{"num_hidden_layers": 8, "hidden_size": 192, "n_experts": 256, "experts_per_token": 8, "d_expert": 48, "d_shared_expert": 0, "hidden_act": "squared_relu", "moe_layers": [2, 3, 4, 5, 6, 7], "router_score": "sigmoid", "normalize_top_k": true, "routed_scale": 2.5, "balance_loss": 0.000558, "balance_bias": true, "n_groups": 4, "groups_per_token": 1, "init_std_router": 0.0354, "lr_router": 0.000468, "vocab_size": 16384, "norm": "rmsnorm", "norm_eps": 1e-05, "tie_word_embeddings": true, "optimizer": "muon_variant", "learning_rate": 0.00693, "beta1": 0.95, "max_grad_norm": 1.0, "batch_tokens": 65536, "max_seq_len": 256, "train_tokens": 354800000, "max_steps": 5414, "dataset": "wikipedia_en"}
Below are experts of layer 2 (counted from 0) of a mixture-of-experts language model. Rows are named router (the router's row for the expert), up (a neuron's input weights, with its number), down (a neuron's output weights, with its number) and show model dimensions 0-191. Each number is 50 + 15 x the weight over its row's rms, rounded and kept within 0 to 99.
Before each expert's rows: a language model's description of what the expert responds to; "comes before" lists some tokens at least twice as common just after its tokens as in all text. This comes from a sample of Wikipedia text that the model never trained on. Tokens count by the router's weight.

# expert 31
What it handles: Sentence-ending periods, H-pieces
comes before: "\n", " The", " In", " He", " It", " This"
router:74 16 60 54 40 33 71 68 61 40 42 36 47 66 58 53 44 47 55 47 71 65 75 67 44 38 47 33 37 39 63 40 76 54 57 41 29 30 54 62 56 39 41 50 30 22 54 50 47 20 22 37 77 56 50 42 58 69 54 74 79 22 42 59 46 29 28 49 45 60 70 57 50 52 48 31 52 26 67 34 44 88 49 71 59 25 54 61 36 29 61 63 41 61 67 43 47 43 65 46 50 75 67 22 44 41 73 32 82 21 41 42 33 49 73 45 47 36 46 42 59 68 56 50 33 52 45 63 44 77 60 58 37 25 47 66 47 68 54 62 52 78 26 55 62 48 74 34 44 34 44 54 53 25 37 33 61 39 53 69 37 38 20 77 34 58 25 66 42 62 67 25 46 48 56 66 60 52 59 54 46 37 51 67 52 50 42 46 52 42 81 73
up4:55 27 41 64 60 55 82 56 75 65 40 30 60 61 83 40 24 58 75 78 64 48 47 71 60 33 38 45 43 54 42 41 51 67 37 38 54 31 58 61 57 41 41 36 62 29 73 35 49 56 57 58 76 71 27 45 52 58 59 56 71 53 50 38 64 69 49 22 27 63 43 63 60 41 53 22 68 58 59 21 84 46 55 72 62 68 92 56 74 72 63 62 52 64 40 41 40 52 39 41 46 54 59 48 46 26 54 44 45 56 20 41 71 49 53 50 33 44 18 67 51 44 50 28 36 27 45 64 62 49 54 61 46 36 28 50 28 45 55 55 55 68 63 31 35 75 70 56 26 46 34 49 41 76 49 33 75 57 55 37 17 56 71 64 60 62 33 54 64 51 48 34 63 59 24 35 44 26 59 53 55 51 35 52 38 67 69 37 36 25 56 53
down4:30 53 26 47 45 39 54 55 40 63 56 69 46 58 29 58 39 38 70 60 37 52 64 58 37 43 31 53 36 57 34 52 45 80 31 58 55 66 55 33 49 75 37 51 40 27 43 43 36 58 29 49 55 42 21 31 44 38 65 68 18 28 63 48 51 56 52 49 64 35 61 33 60 55 48 23 74 72 50 69 55 49 61 57 66 57 57 51 61 44 66 36 41 70 49 26 88 66 56 31 28 49 59 61 41 24 75 56 47 63 38 08 87 44 45 58 62 59 42 66 36 64 65 28 69 51 46 59 70 74 71 35 53 46 15 58 41 75 66 62 73 55 66 27 21 65 58 42 49 38 51 80 42 46 61 69 68 56 77 54 37 70 55 54 30 42 51 32 60 58 20 48 44 33 40 62 44 37 68 56 27 46 37 37 61 34 64 42 65 37 47 27
up5:71 40 45 51 37 39 30 55 65 51 34 58 66 77 55 40 40 77 52 25 17 52 82 40 53 40 63 32 60 57 48 68 51 67 57 51 36 59 53 60 67 62 42 48 38 33 33 46 16 32 30 54 74 41 59 35 31 49 34 83 64 42 53 70 75 30 26 59 51 38 53 50 41 49 39 63 60 43 61 29 46 55 59 65 52 33 52 48 40 64 64 39 35 63 46 69 24 45 75 20 38 49 56 27 62 61 62 20 29 52 53 48 29 53 58 40 78 37 40 57 47 73 47 43 65 32 24 52 62 81 44 45 42 31 71 65 52 46 54 22 40 54 58 55 50 66 60 52 45 62 68 38 56 36 57 28 59 23 54 54 00 78 30 34 49 51 50 60 48 45 72 36 34 33 64 35 55 63 42 64 09 39 59 41 69 38 59 55 59 53 58 65
down5:35 40 91 35 84 29 26 67 43 47 54 72 46 29 57 63 45 66 75 32 76 52 47 46 77 66 55 85 38 56 62 47 67 37 37 39 59 45 54 39 33 42 56 62 47 29 54 31 62 17 49 52 43 17 45 49 36 42 64 25 33 42 71 46 63 48 44 80 60 35 47 57 32 39 38 35 60 43 36 27 64 54 48 69 67 67 65 64 68 31 45 49 39 61 60 55 58 70 06 43 35 64 73 43 49 50 43 58 33 70 29 52 75 28 23 26 63 60 61 73 39 85 49 42 42 51 61 41 46 67 36 58 61 56 54 23 50 41 63 28 36 26 48 62 48 45 54 45 62 51 27 73 74 69 60 47 19 42 32 38 46 61 54 47 35 46 45 44 53 45 50 50 63 36 64 35 40 44 51 43 51 52 74 26 42 63 36 52 45 71 43 64

# expert 55
What it handles: Periods and decimal points
comes before: "\n", " The", " He", " In", " It", "5"
router:38 15 45 59 57 62 53 47 27 25 36 22 64 59 62 48 17 49 43 56 66 61 54 26 64 62 39 25 50 52 17 62 59 73 55 29 46 40 30 55 73 41 45 53 58 53 94 55 39 50 63 38 53 60 31 54 27 72 32 68 79 29 53 21 52 42 58 47 66 66 40 27 42 27 74 63 45 46 45 36 40 55 42 50 65 38 52 25 69 60 44 45 65 38 33 37 37 63 71 55 53 63 51 40 40 82 56 60 45 40 29 54 57 22 52 62 56 21 62 47 13 45 40 43 44 57 45 48 73 66 52 55 39 67 62 70 48 49 54 65 54 74 65 66 60 56 19 21 38 64 55 20 49 33 57 66 47 63 38 34 45 51 72 50 53 65 32 36 46 32 41 56 32 24 66 60 64 72 46 39 46 34 41 49 34 71 40 60 68 37 38 53
up1:45 28 35 32 38 46 65 44 51 28 16 23 46 49 29 48 33 51 28 62 31 50 53 59 63 54 66 28 62 72 40 50 63 65 59 36 54 44 35 58 48 55 62 66 67 16 52 53 35 62 41 40 33 48 64 30 29 79 44 42 49 65 20 50 74 24 58 36 57 42 37 39 47 42 58 43 63 60 51 52 41 54 70 55 54 58 31 21 29 45 39 42 34 45 42 46 47 82 65 37 74 43 71 32 42 08 54 45 62 65 54 58 32 60 67 42 54 49 36 53 19 41 55 70 32 53 66 59 25 53 73 49 58 38 54 70 39 49 55 54 67 75 55 45 55 68 47 28 48 76 53 32 52 24 63 64 75 45 50 25 35 85 57 21 76 69 18 52 40 35 52 33 49 48 56 40 51 54 64 52 24 30 41 38 28 31 52 44 49 30 26 53
down1:44 66 39 51 24 42 70 50 57 36 67 82 34 53 52 42 41 51 20 37 42 40 43 42 60 41 49 48 68 41 68 44 88 64 52 42 40 17 39 59 35 72 60 56 37 33 53 35 29 51 49 52 44 54 32 48 40 65 46 38 55 39 60 30 72 43 62 31 58 34 79 50 63 40 49 39 29 77 85 61 53 53 40 50 48 51 48 32 29 45 44 39 51 49 51 68 42 15 59 50 60 39 46 68 42 40 31 54 44 51 78 57 43 83 48 48 47 89 51 41 36 46 63 48 48 67 50 66 49 42 45 47 44 36 50 22 91 47 78 51 69 48 56 41 48 49 33 45 56 40 53 55 59 53 39 62 80 44 79 50 62 75 43 61 79 75 53 13 67 55 43 41 44 26 60 46 75 72 47 74 44 51 36 36 58 48 42 90 31 85 48 61
up2:84 10 42 67 34 65 67 54 45 37 42 58 69 74 41 46 65 70 64 48 41 86 64 73 47 51 38 54 57 44 52 17 62 58 33 16 51 45 44 72 54 51 50 38 58 31 36 55 33 48 39 44 58 49 71 59 58 36 07 49 63 29 61 33 56 47 53 44 48 50 24 48 41 47 45 45 84 38 59 48 56 73 23 32 25 44 47 44 52 41 68 43 54 50 59 42 45 46 54 59 40 57 60 66 03 50 67 35 34 50 30 54 70 36 53 46 59 51 53 62 59 64 29 42 37 61 52 58 66 54 46 52 46 42 53 31 38 66 17 66 39 68 50 36 34 40 35 34 22 57 36 78 58 68 47 39 43 51 65 72 68 48 31 56 67 68 60 34 35 55 39 69 63 36 71 55 35 63 35 72 33 46 64 69 40 69 46 69 82 75 29 50
down2:43 73 49 41 65 70 49 51 60 58 55 47 77 31 24 94 62 52 45 66 36 46 27 71 49 58 50 29 59 68 69 58 50 24 16 49 34 42 68 41 55 52 51 78 46 63 38 50 52 76 48 45 67 36 31 34 65 39 51 55 85 21 59 67 58 60 56 51 42 40 37 37 79 69 40 62 49 39 49 64 55 23 51 53 80 32 07 36 44 38 95 55 20 34 45 42 37 33 36 62 55 47 44 68 39 51 77 32 32 44 47 81 77 53 40 32 67 36 70 57 44 45 42 10 58 73 50 62 44 63 44 52 38 45 41 57 70 66 54 68 47 21 69 68 45 45 47 46 37 53 31 54 64 27 46 59 34 40 44 43 41 51 52 46 63 50 53 44 52 30 76 48 40 51 60 44 44 32 45 51 42 41 54 44 61 55 67 31 79 50 46 50

# expert 1
What it handles: Institution and role nouns
comes before: " of", ",", " and", " for", " in", "s"
router:46 44 43 65 25 44 40 43 43 67 56 48 35 66 60 31 56 43 73 38 66 38 46 74 60 65 26 56 45 57 59 52 44 66 31 48 74 46 57 58 75 37 45 32 82 64 62 45 52 39 57 75 47 65 49 28 41 48 30 56 60 20 71 64 48 57 47 57 41 63 30 70 65 17 14 84 61 49 25 46 62 50 61 83 55 58 51 50 47 50 44 50 32 74 88 52 54 50 70 54 70 57 53 47 19 54 24 60 43 72 50 27 70 43 61 52 35 49 47 32 48 56 31 64 65 70 48 59 58 47 41 47 49 47 31 96 54 57 65 55 75 68 55 34 42 54 50 63 65 50 48 41 69 57 60 54 74 07 53 41 34 37 52 60 36 42 49 48 42 69 60 43 45 26 36 56 18 44 26 72 77 61 60 57 59 41 37 47 72 68 64 40
up1:53 27 21 62 48 71 61 87 53 53 50 56 45 40 38 53 54 39 63 27 30 23 65 44 30 39 62 53 48 51 45 37 62 50 52 36 57 55 56 54 47 65 48 64 58 39 81 51 59 31 40 41 40 50 56 51 55 48 61 51 36 34 35 12 59 41 73 50 60 51 68 58 53 56 51 44 18 58 47 44 54 38 79 75 73 42 61 31 28 40 60 37 41 52 83 77 27 45 47 50 62 95 54 60 47 49 37 22 33 50 48 48 65 62 37 37 44 48 61 37 51 55 32 43 54 43 44 55 50 55 33 61 33 49 85 43 24 52 60 62 79 52 60 44 45 46 11 40 24 55 42 27 60 50 60 28 65 52 80 64 35 28 61 58 49 66 70 44 50 99 70 58 52 65 79 50 51 42 38 46 59 37 50 22 43 75 39 58 47 35 30 39
down1:42 68 39 38 52 38 62 56 60 74 76 78 55 52 40 56 46 47 64 42 33 41 47 58 67 45 44 58 29 67 15 53 32 79 34 34 23 50 63 54 65 73 63 41 58 62 30 39 66 33 59 53 25 48 51 59 64 55 64 39 34 52 44 49 59 67 46 18 32 35 66 55 84 47 53 40 53 51 37 27 43 40 33 76 70 56 46 62 39 38 59 36 51 57 44 45 57 78 57 48 42 62 86 57 34 16 46 32 46 62 46 57 37 62 32 53 67 56 55 49 49 48 23 38 52 80 82 46 45 39 70 24 25 63 34 20 29 43 43 61 48 46 66 28 28 54 25 44 36 73 35 58 68 33 43 71 36 36 78 35 47 47 44 52 71 54 54 52 65 52 44 54 47 54 63 46 58 80 23 59 53 72 74 41 49 25 56 40 53 29 26 30
up2:66 68 30 35 39 35 46 72 22 33 47 62 49 52 86 31 45 46 66 21 72 67 63 62 53 58 63 54 27 42 56 55 59 50 44 39 50 36 45 22 51 38 42 42 38 53 54 60 60 35 31 50 35 54 50 64 55 63 65 54 42 60 68 55 45 61 46 15 54 75 64 68 47 29 86 57 52 72 35 79 56 35 77 19 57 54 65 37 09 64 41 60 32 64 54 53 32 62 59 47 56 45 50 51 33 51 67 48 55 48 28 28 61 67 54 67 49 36 41 40 31 69 22 46 57 56 32 66 59 51 46 19 40 24 66 55 82 63 53 56 64 29 41 66 35 46 32 24 85 34 43 52 41 51 81 47 57 33 46 53 57 51 67 58 20 57 66 42 27 27 56 29 61 73 28 59 68 72 32 55 55 53 44 53 53 52 62 57 32 50 55 52
down2:37 60 34 39 73 40 57 44 64 70 65 49 40 38 50 52 68 56 61 54 57 44 62 52 51 50 57 54 29 28 29 15 77 69 45 86 73 72 46 32 51 62 82 70 19 80 40 30 58 50 25 34 58 57 50 56 62 22 36 51 53 69 73 40 57 57 67 58 41 43 51 47 71 23 40 46 51 44 62 40 44 44 42 56 75 43 69 67 47 28 42 41 49 44 41 48 55 69 48 58 59 69 47 40 58 38 39 25 49 47 61 27 51 58 54 24 44 51 63 75 65 31 64 47 22 32 15 28 84 54 49 28 35 49 44 53 62 49 49 51 31 63 58 28 69 49 58 39 75 23 40 35 46 68 42 21 44 34 54 43 39 68 45 94 68 62 49 54 26 69 56 48 46 94 43 52 46 46 48 40 30 46 61 47 40 63 61 56 45 60 44 45